Experts of a small language model: 64 experts in each of 8 layers.
Below are experts of layer 3 (counted from 0) of a mixture-of-experts language model. Rows are named router (the router's row for the expert), gate (a neuron's input weights, with its number), up (a neuron's input weights, with its number) and show model dimensions 0-255. Each number is 500 + 40 x the weight over its row's rms, rounded and kept within 0 to 999. Numbers have three digits each.
After each expert's rows: "mostly gets" lists some tokens that are sent to it at least half of the time. This comes from a sample of Wikipedia text that the model never trained on.

# expert 40
router:528527531470484594538510423532425510497462503457510552471497555508512467496469573499509515489525540598499509595469507507500495491532533545482531496575521509475438480499487509523472431499512494465443526523454443518583391496516450470529452511530509511572543444481562431493542493556494528526459527441430568539531485502466506483494445497506491439539476552611502495524504538515448498489416538471460461512457507527532492523526503455484494416479487532465480489454464546497517508515475565492455518397519488463495422506529494589465465516556568582566493483536426481507463438521518521458499486490508559479473518526530515459475466530519546520504429493496427458502517577562516485406447519550514542440493454522423453516579507516517472529517480502453491510503608541493520503468472440
gate0:450558478490502500515561608575520486527484478523534517499438549493530508447497517521521556448498574479441535546478519489500530500522547468551572426530528506506624512474521553538543526516430533501423485442553488489519486572560485549487579561532473465513504510539488527495518442529560515471503465556547552490486521491528538541497561473430514505533562578546449495494543530564509476461556529442451566547399505494508453449499492494580471455507452464459425471461578497495532528538502518432559497448438498559478501504488449512529484466502521502469607479457471448477490492586511529532532464533510572530455501547527476472518449497519440499476444550513433481519484503521540490479533490499556594536466435507482471553475523545456482529493489437437513494460512477489447519494457508
up0:472485475491545458525518459493415508486474448508516473514550458491491538487546422522558460517527486482504462495568527515475434542514464605483522511470501471523465496479567500476475526574467521506527505519490593487527552514474544528480553493501528501513540548445495489566484524449490456570433534507560424547468472523472540478549444565514506509553550470450497479473465559470511514556460539499503528485529545547447538537485476446567453522426410530416437545499472458544449511461516489487512425475509500507504431531459568463498443430498492510458462507555484528474564557417519546500510539535508393523430474547595468576450526504519478495510519486369422485437535499551481566456435500538519514539473496491505541454491562532497442511537495536508520481511534506565501518471467486
mostly gets: "ucci", "frac", "ction", "cur", "ion", "cra"

# expert 6
router:494510474358524551498569478476460489473472511410502494453524558535512497496465582458566518582483547577529523566425456450519491472539501503401535499511475536455476474478470537488473443538540387505512587441484473510537475498513463483490476535562497528490547492512564506541542515498519520508468527378544525519547506432484512474469477426508498514523501462469499437520544514505467536522519541475501468505496509519486476545505551457513520473506487507493548537451450453414529443410523601470511524438501522475512439473520521532463554509589491561512518446503503480493478500513512526494498445536565500554609475483552533460443458484510516553476475504511499462461495542483584469464497495487576511463451501514487441534537525516521473601523419517482488486456531521536532468485465425
gate2:512462453441466438441458449536564529604535441486498501463503519551538426471520541522518429480466531530525479468516504486530492507469450532405471501552530502535454456489490578522521496485517450464517531507479450526531494498475459533490505549517503491473496446508556509486531510438462467496607556536485513465526520512496513458469443518476548526548457541412486462523558505542502504542423567536477527513532470434442518556428542466498476485471536498472494465444489446499485465445483582490483509463406480493508488504556505525507426491512496552545488555521488524428542397498501431468419464493462515531465489424506576535484481477463427572508438460549496444570493520523462478450522481509487536492424494461474526490486428491593476508533426422490583471547451440483465521479533505
up2:588540520497496567474537519527550506478512465506495494428540490533538448545505544543481522492487492531633496504496554507453481495582512553525422512411438504529458505561540523434532487502460490460511512473532470521437570481516528387483446477446420614467452492496571482487521582490479484431542459536497483544539483577540472535500534487538486504537447547530527470525545462427506497470446523481493443511510465530488417464480581533523469538503459508539489513480541508444498449532543527550516486459451499429509519480511562412525455518529527425515539547479492470504576476445459513547479498517520460530485533472457517438468538533571601530486491433501466456423498537483550497478486545484464530485490547492508501487482455542440495553536506532484561506484546439494507544460511553
mostly gets: "yl", "el", "n", "j", "ucci", "da"

# expert 41
router:545564540486507513526574520550499466489475536496478545415459532446546494469488464510512561507452500485473555473453475510532443462527465601504511509558487535443468478491508476475498517494491421480507540525453487536571465613546502493468467588533525544509514451496518411393514523587533564453488471502487493503592469501455470480482494496565506521534481503493488473570503598503486488444469525515509465450458516532544500563498517557473491488483507478494475504484374525426514444422565570525488495505545587470485515592600517589552553469564522522540511505523501514492496449514491501432540497511478524529510492565525443517503485431464491527483481522495515516522514486484508454452467504498518522495489516583491511534540574498574438476529568505479454531521512538520499516497384471
gate2:538534504567535458527498543445458504477445517568509495481409490537554557498531466552460556425459571426505522520455513462486424547477443514513517483505499513501555460473535472513601501530550545488483587468524558463441545623523534520473462484462533578566536497488509442465539569467470449502493519489429512528535540501527527540544428501424484488487534507543515537474513536447559576534457494483498547495501516514557467592490472494518529509545475529454501481448502454493463463525484511525523458489484485503502532494526471480481483534502539515522461579573501447476517535556545446526506598518505532528507487551563521482472480527540535581521435469492496546481557536447567507389492584505513551455494488493456506504491510479499569555496482504466470536584546489450456456422482526
up2:474528561468451510501437439491400564501513431550510432418524492456514542424500481497489524444473448500589474473500477460479521514531504548392562562498527502498498461423436528553433472475470558540534516448565519470493524461484463517588536515484572525531446470469501513439567519566511472499564544483516485521588478515568496546513510494432461497541505508539420467454490548499493480490500522506492476533443515455530493513473503458508504499426479501489485487504474489492550532527554483542456476530486507508466534537468454502442498546529500512512457479483492462460451537509519478543517478483497464486487519408553491518535502533496465473550586512493472501515559492490562516559583428470553600472528477440523464528480554563414518481566547475514496441498568537548499570462586430
mostly gets: " 0;", " 2;", " 1;", "---|---|---|---|", " 5;", " 3;"

# expert 18
router:543468523475541514484543454508452495420484525472498553437574521449464500542462564533531546544496548504510481543426451490511483524511459511510581522497499525459500535438480505481511412497504532490564481500442465578463429510547500463391450580563506546497519411562521484486546479517525537493492555507428537529533478455410565493505496518504546503493429527526534452498551547504465498463525445488469528482494512455492547527484500505425519526468498507480548575464452453447531470488486552482423563480506492433499487539499415539548488542520489537562558504513508535615459507483497469509490522568574534555586484541522461529497498478414569517472424535514507528516503499520538444437459469476524479473439516485470436511489566468494523469555474582519436549512516482506558491462447490
gate1:468467555419511541496494521522534553480489472506485472486513527530476479521450538491434536531535518450517513538444486521469557514552502519475524478446478495446597479426568493466518531430450511437507502448489496517532540468496471498473465529503513529502501493441504555583499505486523473503544484430574448492465508550471465601417500592437554535513503498520481490541507527486519498491494523518504499585513479494540516515583536550501443431505508512441538471552458494479453504527488475573516463472514543436499541486553520501510525498454387488551548511521500501458490511526391524514459548551460545515487430568449468503483401529513545539442490511397550574499433505465506505471497445492468569480519523458500472468571594456505508537554428485492465476403499475417528528486438510
up1:595495501439535496531508515486467484484448522467471456488472545476520459492521489552494597455582470514435487531427563566475528463467421486525483471402545529527499473493587472506494545549477458518515491489479453447517494460537432515443445558483491474569475427432471520527486487509450519424499436551426489510466479519515515541497561477522571451517474461451505472489425559497514524499502553431456530520507522427458483489499537606605451568499557519527528469531482460466547504520541540462546428504506475511531524447505508511564524570522493495448488508508475483421496436497525493576509434523562490491534519539541448504552530455561492505563561532514558561479533532462509443539469459508499493465545448430538469443467517459458485490487463449505475467500539533462535442483467497
mostly gets: "able", "ive", "ary", "y", "ie", "ible"

# expert 31
router:513501506474563486494536424532463453447467567499409502507515548534538474557495440456541489482467524469482510513480495426515491498542423504440507454518501507510484473421435543525538447461486523504581471457463448550511448526531476483450453495520518525524497449529553457491491553510504533544522524477508503508507391528473551478459505539496573456528481487511468494507515537533465505485481499505450408468506488533528514494501554454409504514471465493450491485455452516486525500505501540502445570400508457488532513522491438485448459498508574547604493463591478479555480496481512511450548505526545539503581527583506444565496481494556542511474418407469503484498501524551553505468529560541559545467455553482508401538463499577520517434526539537529456597476562536569505440516455500
gate3:527451587507523516492522463541479496439578491505475474495499542484554460488524503493481502512533505512497477506434498477485549506512494492482475493572535467446552545572503521535507535424496521371582543424475502487497524517447504416387474466483416498555527501557510594553548557558520510456554542502511560554464488561484424532483452539437459487447433489468397540529499469551494498578492479523467543518540520534537495470460482504446482524489466456504537569449485476506532452443523482563502464538506440549508568491447436536510521465544493498523413526488480466473443585459531533463549513511536542503602438489496464507485484477482454475468460534468494488530446500523450522484431450509489497470523502461526466461429455505537523524524429538420527497481486510457458550533510500
up3:506448502611555479513491513456542516490513506495505511536509410571481470495502419493502494518574580506503520525413531480561521540474511554440496478429499548531407493573541582523522555498515499460466461554520499479508564464470407455471475469546508512536498569569507478605528483543437508554480513480480577512550493457514465520549512476450473515526420497495498488477520463484522557458505469483481488505539497501562497530581480553513473499585470493510476573498542511470488440475492505483457476502506502499532514585565543445538536490430478464543420548467571527496473523551553515486531508459558515597534491515564452489467549559534521515433450447459458491471523482477489449458530520482451520420481535471583495434481442506537442507519515475500533519523552551469443527539519483
mostly gets: " also", " more", " well", " most", " not", " known"

# expert 38
router:524530515500516483487533495544499490475489551514488544506592527539516436559459459420517519528495544543495528536517457434575455520515421515465525443491441496495498425411437534472512509508496532513576487477464493519522469566547470480494444523507531513535493434559518479467558516507501518550467530471462536486525394425475524466478436537511553477524425482505477500491500544521458519451481530533447459494501495517538524499544513455467532493416503478422441522497450489507529492494572568447478527472496495497451538575467432507566499473582578538592480472504507448572421452456417505466528518516518522539546537608491469492438488457491570482517425467438509445481525497553502497463432576540546522491489503487488418513463506522526477477508516552422512557495544524519525487559431503
gate1:486512517529541475522492534554390479510421535557446544423489444503451499499464511455473482446502459499466475483527503462559460442460498540475441462540444503557492462517515524489475432447494480534465431488461446513495453508466499480457461415476403453545502562446463511588551472555548457505496463497567521445449520504504469495468485507507479548513544530482485606506517459518424495478472472471569492473449550545449485485492529461505474509592546537511610530486473459563514492526554518446447511479467562534517509476461556463414556508558473568480452511461518527476528526454482447484549550476496566468511474492506499483577516529496563496470511508459489500518450508462514537445547502491591478496576469553527477537521515533485494506584448455546508450461536470521596505433491510
up1:471536484471548509447516525519432491508498533579509515473456519567499525548548518509479409445522480503540592577484517483518453463559481540474481512445437541598427454491475541517556485492538507479485528474501453483560384490487519488446510530535450462490436529484556441500474413543543495530546488523495513535507504504439543480543576497463488538545511508516423525512490458453444539462532520511538583537537517540540486476571520509549442493525523572493494519404505527528485449499469395451549504537493417489509489405442535497454546505528527553508543479485551433517546499560416426433506520483504466499450500479547488437490498486523562573502516507490433452486503443473495528470520487582498517434556566546467497519566497472491521463476470567463485486495482500502476489460473516
mostly gets: " new", " American", " long", " public", " early", " main"

# expert 45
router:492473517485474505504531475561507498487448514468492526381517518466528482606450547518466510534527517471398532522487487493516498546480460534440504509565474474506476476535497514474511478476529517506480542467440422483565480566490467473508318508524559543503482438473536491494500532524522496488423457485499496565509456539470484494507484417574506470481444520519445492576504574473495520402437551511467507442469474513577439529446556464442473531461508460478508447519477548514499521490547575479464624517530492460507502497538519527527520428532480621507517479560506514548522477504489573459485468503508568519561499528532450440503467444423508520441519520455481512497554489529513520468517540560502487496501461464479472600560499525523496503520476519515489528489500586526536522491534455
gate0:456488519546468472521523548440541510439449497561517509487489455514528538502508545472515480443528516499461508528501438529513493582465504575516573530548441505397503504502497509538497520533579511505490422513476478511469534473487492478501535560476521497496441469507477563558474495484517462545513508508572535494409504528511518512480495578469538449513490465452508439538567533485604457567495482548528476562526445495479468524432481468482528505580500474510554490526533445550568509511488435580462426522482485518550516513449463464515449546541512462520439437460482445526518514507504530435517460487417527435525489553479556518450516371502506471556552478486488494490533574549555411432537460515582542496489515506517459539433482531468472510431481520428537486500438484584541467454507461
up0:494542495501537516448560440568490488499468551471522485528488574507527427494551493469504524490507475467477466419499549503489556474441469488547512524460510526482526499473463448462526521505498515462475496424495432517506495522497552586530541487443497453454509479508580471476483574548481463481479482410513452501509495478459425554525509363480455507461428459546410585493497485527471530416586515461531537438500554546501471499506455516496435476472505484471504549495399469475460504477465530456475480544539481548519539495463448566498497520487587486480467480492543504492476485516454461530485493454492435562539564522458502497446535587521535579555430479467482461473412486431449508559452451484451493437477437440503530557466510506503479482429455511525452497456512470481480565517532549
mostly gets: " ==", ").", " ===", "\".", " where", ".\""

# expert 62
router:585539538518476473532514509550463509503464511479492505512548535516473477628514501486484499531488535573482552498503494488477506436549476578497512503525501492553465491465489547475513521536569454461491560444468475512575446513529495500530488568494512509525464477502503491434521478529546482555508545512425565569527423497506410474461480486556517462509415474496466517514496514507463551497515570511464520499451507522626502504426497487495575509431410520508493559470503532506517457462500553496386516507503506488521468555522406566455506449602491586468527482546437455483477438509467467473487489627499517541526504522510417477499511405531536538490432453503464483476546516571507495422449503509502500482456465559455517530504486529544496474474510546460466538541515531555520457547478461
gate0:584521486530516497445506436559517491447545521522417504542463484524478455534501425559495505560453517478459438504413495479498475483457515511515482550516440457553467446558587504560536478489628511544545506451486509482498505479493450478483533512520555485507413458516501481511516472503411494503474524532472461439480501486558424483579480536462447503510434549515499455487465542512517504456527448559481507422383440487535481418533471493546553462445533465547468491420457468559454457459611510461523548486471456453528452513504472490549475524487443598498497508515452498508487436475513568524489482469531485476533493528513500498523514522500469526462473555559538568490569484498478488511486498474517491469533492479494545499564519495471519457496501499515486550509596510550567428562486413
up0:576490504442508551485496473548463518469512501486549504524456512496482491530485534555537594424561512560523540490437538457466545450501536533464509513520425542517462508484527476524489515486564479573523589428467507457500416449489453491500536496535507497521556502516465505530489453503474475451527497516460465558542521574458541499484514485446558503476518565608483467547595515484492512518483492532572501586479511449476508471457443495561533502458484517530521527469521552562464509509525560427537487468539523480503509482475412528451545466573460545455546539532422474483458487492480538538493497543555510505506496569530522488492552437466507539534542552435473519471528537493444473426478489485484496438441440407434472484545541497544448471498500564462515530559513470457562549582607495
mostly gets: " building", " song", " band", " village", " version", " story"

# expert 1
router:486479552455539531560561533491499469484478498379479574410537511491496475536486545483414506566550501543499579530469471487532509471507498494455482488495494572480486450479496546480556389490556499491518515521442488425458474530536447460466486523562510474513544400551576467520527488526525489455497525516413499530547532508468465467533527483485528474478484529513515500538490502497523518518490556506471475477501498470529515537479576497454476485421513496537564533453454507459513491432443485466481518529537608435387495491518536622521486506546532525553498495513512479527529448488455476465426510486545506488466519545500525528516493394521503505467462534522516473482542587625460522380472526512486500441442481502518504531490560553467507508487540516471505555506605532532520487502498480
gate0:532530497539528423459519497423586441448454489522519535525531497490440525485504488458478518513541510560508440475499551426507540492412453439485470523450474454431457481527501523507457448551571528497520449442440461541429498540430492445496559548525432564458427509436538544514506500545484562422523542555519494549519516558495537526491516454541517520522462480595446510557436490522553437525468591577498499518527506481498473498526604529454419558511472502542427479507564460468489519524453493518448500486464547453458521478487442504558551500504553493492480488521474503514538485505473517449470565513507527487449491518553508435464513501459505439471475498458486505519496470490561498500507541432554542466528566435464487462547619527477493501475525500545496488561509481443470437472450480
up0:446565457509459497488486438495412395467432537538542451509526527468422481529455519484507651511510479540537493551509539473475514461514495484475440446494544544521494467491509478539510450510374547469595489496548527486549473520555533515484483516460500525456459465564453471472469480573602487532455526511428552461541467462532507494566506517518503564491476497556480507533442473534458514523488459506553491513517486539495460506465492517441477503497547504529477529438449473533513494515574529576473556500466551562506504474507392560435507495519429559463523544529524488430450527524461474541515500524489533508448428562524484438463523496454471538478472552485513548477465527500456463479442492473506511577537482507496560483495489514487455574495506503504506454540468459492605475572508447
mostly gets: "'", "’", "ic", "′", "nia", "ara"

# expert 28
router:521494504487490475503526499534446517447476516476477527484504532501463447548490479446491509499490507529461513491507435527515471456544408516515522516500504479497444491533446525509523484492517500451594516367457516437512509593515404444400484510446595457524510466533518489477431529506589526576442520486501495551575523536501473494484488505530546549457513514499474434525519548475490569425492482538477448442461527565470418510477599448515493431487445487503494539493478459499490486420498528506413551516522531507495482575531484491475443488482469507542515435540477470473511431519448566506441491545462496487479517514527479560481474419486519498449481419472545498459553517525482511455538568482549505477490514532474444520503563514557437507510479478476545542479549614555553481548474414
gate0:491505545530494481535523546445512419489445526560520476563528517492522458518504473608541522515558495542514466521439572531509645493509559526562456517548453501481433532531477447570479470558620509484517513460483556461518558493446496503448482535443525481487502472505537536482543452509529508522542495541496435493488513622439502486484461504433503515458493525526484442476531555498464573464489568396467526519537584496405536495493445449513527469550516520462491489515524488499530399448439521479507560523494455503470498502542526483504530442539506447556455504491549476463530484442470538596532529497539507449523524474477531487465456492542506528450481537520511497535551503591545532468450563537572522509497439546483536473513511574535522554473457498468501529513531488537531525484499470
up0:507456467513462498510517485491517541535510501387432517455505495517483521474478539569533545540512504517523508524545530539483464443439455427506560557535555430543511483474463510521468476569538538504478512495501460475503483534462404442445552496470415564553500444482425506447437530473560469557493494478521492521431527516457521414525411494529585486505517429528515519454467631528464468526433557485561475504515419549599475487494539528521496504559496453509569505498507490455511499479479431504487511430442464557522552526543431531569456481505516541465507496468508493510491463467481507552589448539460483516503475487501520466474472498461489507482514581497492440502516482523491575525439537535530498508530486508538575524454516544455502496502481485394423554536506511562449471479481471
mostly gets: " (", " \"", "(", " [", " '", " (1"

# expert 63
router:502536558406523566499509503528498494539491485471464554473593535476510447534461572503502473611512510472472507516481531422543477497513462505447550442534453501521480503525430475501515494494538506552504531416512480547496468589507511476477389528525533578498500471478516495509530554503533486523448538464505578529517418537433570472523493417631593520448497542514422481621531557458474505501488516478532522437450565484564417546473543490480547519494523485483479504474483539485513513469544568495480564455517479485514479498580509560491551390550499551496532501536487492522510466469500538487420484489504495512533470519506444460520520411482501516448524490472516474486563494519491522459522560543549480516504480508436431580486524528463493510562459542543502507507491532516523523505464482
gate0:479486588491504516462523537430492455522515499569544496536536485453428552479522445510453453437517526476496503528443550528550549517509472457538498491451473490524508526477497515469470488496484523513487520473543555502445469474477468520390537536563529424447489461462475504606453423480532518509487556525531624465473556528500523507561522482503458475504549517467485555452575467485530490514416453457445410442545511494518497392474541518478537505464556499504500502463435506462582461558466509550417520460523513511504515527522503522543519497391549474530479423475443439471515463423521468580506579568481448528509461524500478486447552515496560496518515431562490513494547475544527488468516491541570571466473489492471546585521501483532485513437506491551490538498514515554475506524501480
up0:417472438509620523459549462484494451490507482543457478500605506502542543537485502492466448448492456512478499464514503446487574514533449442441484483429486415496479541461527525488491502532528470578541568521548521541536474526547497460481511445456537527466569566620549526445538492527434480543491431452489529437491560492513499467537521476525499451515511475446546477392479461514516513537455467486517475470529488468460513541531458474468514474432459513565530616490491509509565477488481511439430426485500504515504457504564480488533539524451551521469518513510490527550574543474487470536540519485433468479507505537535489461492448498471544531554476506491511521506609521513500433539480560441553482413540499553481497475491486533477492492479488518500593453438507500441526584539478498
mostly gets: ".", ").", "\".", ".\"", " However", " ==="

# expert 39
router:611524517497490494499508534522495474497495479504435503491537542503497451500550530407427475513481523585474533487444501459504521463559488539464518517489499476534464517484460482428490563543587472432521507470488499533562438495544505438521457555440495461523542460501489495397449475498587506494521465463450567524545493473466494424434496490545493541482464452514488504562447535489470574404519562525474474491427510482546523488462492461529478531472456517474454455490502483494560483427524525487491512510534497457532468548535440579502547463496543589475525481544458532476484545472451505476421455556509525569523447528530412493532541397526514561460456473526483474433525512463559549491457518519509461399473387542474495526565503524504500480508518550488515543522489568536515514548512457
gate0:503467474517494552578507451461545467544515467464505488500565508525500530565481549495540510541543594590451528484528494519479429574466470474529575461467525498437470571496472466480494503459487549449452449504476530505505530473457514474480507427520536475543517460462515544515541519444518497572493536528432534492472499548448505473522472457515535485472510442509505476496450479480474567486446507523489507526471531469538528470572491553484449549521411508465551436448554413441432512480541481532516405475504444481519453474481541494474519549482524497490555419476511480554472500535521520436498477516545588569537426512549467555532484513492451496567446525395425550489520491472447444499438461431496473534560449447492560525523499437529474546565536466511511429479463531403468489491515506
up0:440465454475469506460524528475518529501446492484563606496460427494464452514472492468490418505475444517477530472533534453507461537473486518572466473538495516549474460494403544481527477476539564482543512512514502499545569508474511484538503577407513487483499407510500445523522578457421511472491493571475541545519494541461517517504501518500572504518445495527460467552422480517428507474498497512479453504520565466494485422523472513530520450578475526528511548545522535516437452481468504409537447514520426558418479462492503486506552526512489494554487500508462547480576484522535518495548533451467601544496575489537475542539521554408513559550512469502508457480515474529547467484520495590459515461498471465571458467436480449444396597454489511538507557493493505466457468513459491
mostly gets: " University", " League", " Act", " War", " School", " round"

# expert 19
router:521502494490506513483572533488472516465511520462445592424569527441493461542508543479458522535524506479500543585500478536509490520535487578515524442483463474467489483445450553404495462538589435488542515502470450533500465506487550538516477610542486471557447395563527446462479448552486490471481490465363527548523484521457553431464470497551519421538437481501514475513491543568472515453461475508510475503480506454530532523516488459491476550457498465433510549502475543484519464451484518423488510526522570459483410557487438519484502460543564616470504486523499515578472493457497570485464522522552504554490517533568429489465462466462575526444462511556452509475537528553487485413483488494493495466462452510494517535497518533521503490523493578449479518517543503525544518460490464
gate2:495569492560470547472519534555505569433520464544499450529426587431473461424487462509481482468559478487501537491509532540514494486495460460592556419599509487503455468475541480513469498503524493512531405542521495540520448576467529548569499458516492498501376484497452514537504487534509518555556577437519485510513509559557486421501444490522515476503544492498534436502438484477451497425515538458521419465494458525492494525451487446541483515518522461440442433528544521470479474455504539480484549474483489465574437572546523469502473512498542522511539542438551539489464506468450490413538519476441509503535508458507503472488475479465482510471495463449510494513580502477600480473512475478460514479613453549472533568541498527509507547458598498516529481522462447512418490490468494
up2:587547563485472564485507463434525492529530617491422546486536516502494565446439564506506483475525475398385469531484476500527581546476490508523523470473499485539510525459510492532494535492477448439461507434502503473385525490459476487465503546517510483511512484496447470504491466489463492459495480596509512532545545474493543499484560508485508548524434499421527524499488509540437500499474500512519490584510451527515526502539497534501531513520482422505467539550570453474545583465477531481519597468535515491472467431473574534417525506529417452462566542520492504477489512448507466536469542472543547470579561501557517446482466452551511478477484466538482543568519495437459605487515508519493494577518456525534552457428521548453460532526491453479435493467470532526532554485478464
mostly gets: "ation", "ism", "tion", "ization", "ium", "ity"

# expert 54
router:491488569476455572482506428549455497485455510546479471516502537542476475472487510483440508498494549601409522524427401454513431499519467528479600537552465487520456450526469487491463506454523471543512514478436474419534500564503520457486468530454517451505511450550490470473572520499515525484537512474444525542555423554482468509475450462481523514485463483459508425557541512527520520475434461538480465461467533478498410492543524438440480521489482523492454538460498478519534502431481520487421552461506476501491507520557464506479520483492493478545548454487417418499533368497418501481451441524453528480465480534490503527500420525528464536465531490446497502486525518495566464530529519503496436469490419526467400544464538485519474537501489508528553574468526589505580549516443444
gate1:542489495553477527413503529555506509471517459432512439529461514477484531478453441543485528426522509469433478459500519538467467545543433459523456515439491505542474446494394535502526453454484518489496508556530467500602479513469482408455515424539439463471442524514493531496506534458484483489513512475586438510526504517527473505507463480489453515599507447509504536519482472484526475500555567483458501510484455510472503457533535474473449479434471463435546451439476574470467483480485478495475531529428415399499457550448488534508510447499437513524525536436443551530450540496447529417475457548540487517485457457489526509473465391488468544530530565509511567474511554585558530534580439524523504503532485513433519493466510526471508504454527444552468463504428525520488527461428437
up1:533491547574528540463501535473450560476496508538480435453489542553548555519542556462501503553552474492525488541593472490554473500487513497469532508536499528451524520507549441497419555488508451544536507460485473472452499455511496514483481472470501521404505470552513517546488430505525594421480491509524532486470549573436485467531463588490488553512470445545526501442513401480461460548499600501482501535512462528503574530519443568515471516484491460447520528463486555532404541479481541457511447524524437562431512451514496499503544515448552449457463534548525533518494566434522531489479513490540607522498506537491502534489524471461535539512475459486484501526457482416427560528503471463533490568458490473569491494561509525491546565485519578563503554438504456513401451476518502
mostly gets: " \"", " re", " c", " H", " [", " p"

# expert 59
router:535572507470556477485527543520449472463483512476461562516559509518486476478513496502552486487456534525515496533398413525528488497563482527476630512522444586485494441513449537457540445454500417589495488470502496495500507599489534431472509520496508448562546483521516485473517524499526564496538536362453492535568463572489471439500460483513521526471483489464492490569514518528539546555446520522552493499480553508494429509427525477499522515522479484453524537498468387472550497453538482496468509446506500475484478514592500570411450501516455516556526500535453439496478501439444484508445443583471503537631473527557511458504490493486529509499520435461450503513502496498557540528509523531496476495498456522500440535556545528585447510500559502458521514497507577510502512497495494
gate1:471533469495515488512519572508491525465487568515545466470581567517529477433518530470422541467499445515451469495494528533496534339433508488496476457516492576556490532490377407521439472475472527577525506497539488499477467538505552489519499574484544499472504455519490485435491452508489534499520500445557583514515539516470473555508531533503496552473481478488504502528526535520451565544581497472470517494464542558488504547522512435454446537495550519485537463576568536486519493527520445450510458435467482435528525530490518411535508466554403474462476501534488556500479451508485486492508509434487506521532478505482516455441435528488505439546520494522462474532532460493497529420416508525530574482448454537458457503519457494538500514555541524497532375498517434425553528508482461
up1:465498517453525479449520506502478504517496495511567536475490501517491484467488570501513488485622494494445529448608460496548461508547564474582492546482568482516539447527477500508454506504493426550491530511530521419559566516488563527523550536573510498438463534411628551499472558465482496525496576442474488538493484440484522467489473497485522517569599467482520446500468517459448509519520494529469524492519524520488563545503493468464499533505430546545496591521497510452504460588498535509487482581470463539548428468504503454541474456473504451501480457485468439494484455507469523521499510391491462567538496561562518507559545488433427486481506494467448537457473500441530453563529490555478574489503509533493489502521458446447530516535467601412447506517463508527496480511506461
mostly gets: " J", " &", " N", " c", " F", " P"

# expert 55
router:516505482483567502460524511535461449502517532525555502555480518465525500540511520533514466569538495506480525532495518508586457436550484549531504491507511462526466539504402505486479479508565403467574492489461417502450437495533468489421510504510470574534502419518540414490505519508576537561532504521463523515497500513522507446376437553519560424532458513464488437511511483478492531524513519480456489489426555535549427487459521500560442426525488508474532443539471453520511420559439570472506520489541505485481555519545460497507564493525554541501482502524488526565495513526486489508534483551479509476557506581497503522500510476556524537448492485562479505440569483623551493558554448533536545406524528454483485522554508501492445462547417504470519585533520544507499502577523492
gate0:467551453450555501489489481460460457478483480500548487463440528516414567416585555526476458557527474399495484483498550482518454428531502541444574494582469586472424541439462485474437508555439537554508464447573528517481511471490531515540451517509473499504509503428489471508510455464526516509503550468537516502540442518504440496471463505495459446459508461439513424486482527495518437532489553434445505544468510492519431455508551443489484546497523517454520481531462474514456494477467518563518478516580422544531470517563499497519484445545501447542403511528468478476465450522498508510520473481507469438567497481522500629491510426489494561559487449524485535494510507436577502506520451493544491511568464499523525489511463487462392550447409543527530524505523516501555458506524507
up0:537478448483420524533564514481466479479524577437503506496494481458496563442511432480520530445496543438550436497490497510513495505544558478532450508474527450561451490460460521544509477621459390484521538524502475479501458462523475516476533488506460531468480507479522449467529457541533527511433579447479502498442505554527545529543462520495499525576550497530470492429485526505504429419525538513450457482463480517550520498458464405534478587513466456494437520560478557542490471476431505505549463451447505521473430485432503520507466516564516513499451496555511518485511434455601588458517539536582510560469516508469538508507471521451553485478457584551506547523517488499527460480428550574493519571517440468576519469512529515472499511518489566500476465535553424481452479477469541
mostly gets: " JPL", " there", " According", "There", " respectively", " together"

# expert 44
router:478544577464502555533500479485442469455506526462461541518540548480509364494502498470515482620500492585506518547460423432519476459490495530450555515492459525469463481537419527427511517498551492571516548446485490482535440576498469499464394512492517520537482476528481450426489562500507504478547519471473478532584460546467449471443497499528531525493479464469506476552495502519481560539488484543524511468470570524594461518452484518477450535494447466436433531529514483523536492444546523456516530473526478471522508476596537516475467463483542482533495490507445480479527502494398492464491489517484498510513469520583524567450508473504470506518472499537531468378515495539591556468484495518528507533472471546439491538494509584515404520493484508542542585460479581478530442556512499
gate1:511432524475530465603531487517533483458521462483440466482503509508503454523467440465515485481503508515479529543497531494482500538435424517484552504528466573550516486453500458542427544493445552571521482453483487478477388500552478545504454512505534443510435517510516533531430447512556539544516502570498577532509521463594550523546494490517494542495515472410467513454483508462533509488502434515456557484415510446525474489437466522428435486535484463426488547545510450453464487555555495513497528506491507497526499487558481498484575496514479429501461515453535497425586482498480493474494482502500427505456560480462542489438529477583495531483588600465418526574512497546453516465475536557586468491527517466472428585517486490524572524449433490545518523528455553470462508476489516
up1:488549495534522449540486532525413425460517525508468471461537497508516477458450526463515489466511489522483582490485437488516498416481466515563434529480526462482455451453456577475469465494459513520543537468520537506482523468494523497439521520499460474554477555515457479529503471440488498472509510547473529499397501518503512390546516512472491497430454464498469537489529534507442437439450533459538492476449533499482443569470469531516563437467490463504560460496463548470528525543535549485459491469455441545457435607497450448414512512481532495449473547437527471512492475567491529504503504529492514466529449489502436449494476545613512454541487525505549554490507511455480479465503557449443468437452608508570599467562430493534489411536532524484532523470466430516518480523440543
mostly gets: " P", "C", " L", " B", " S", "B"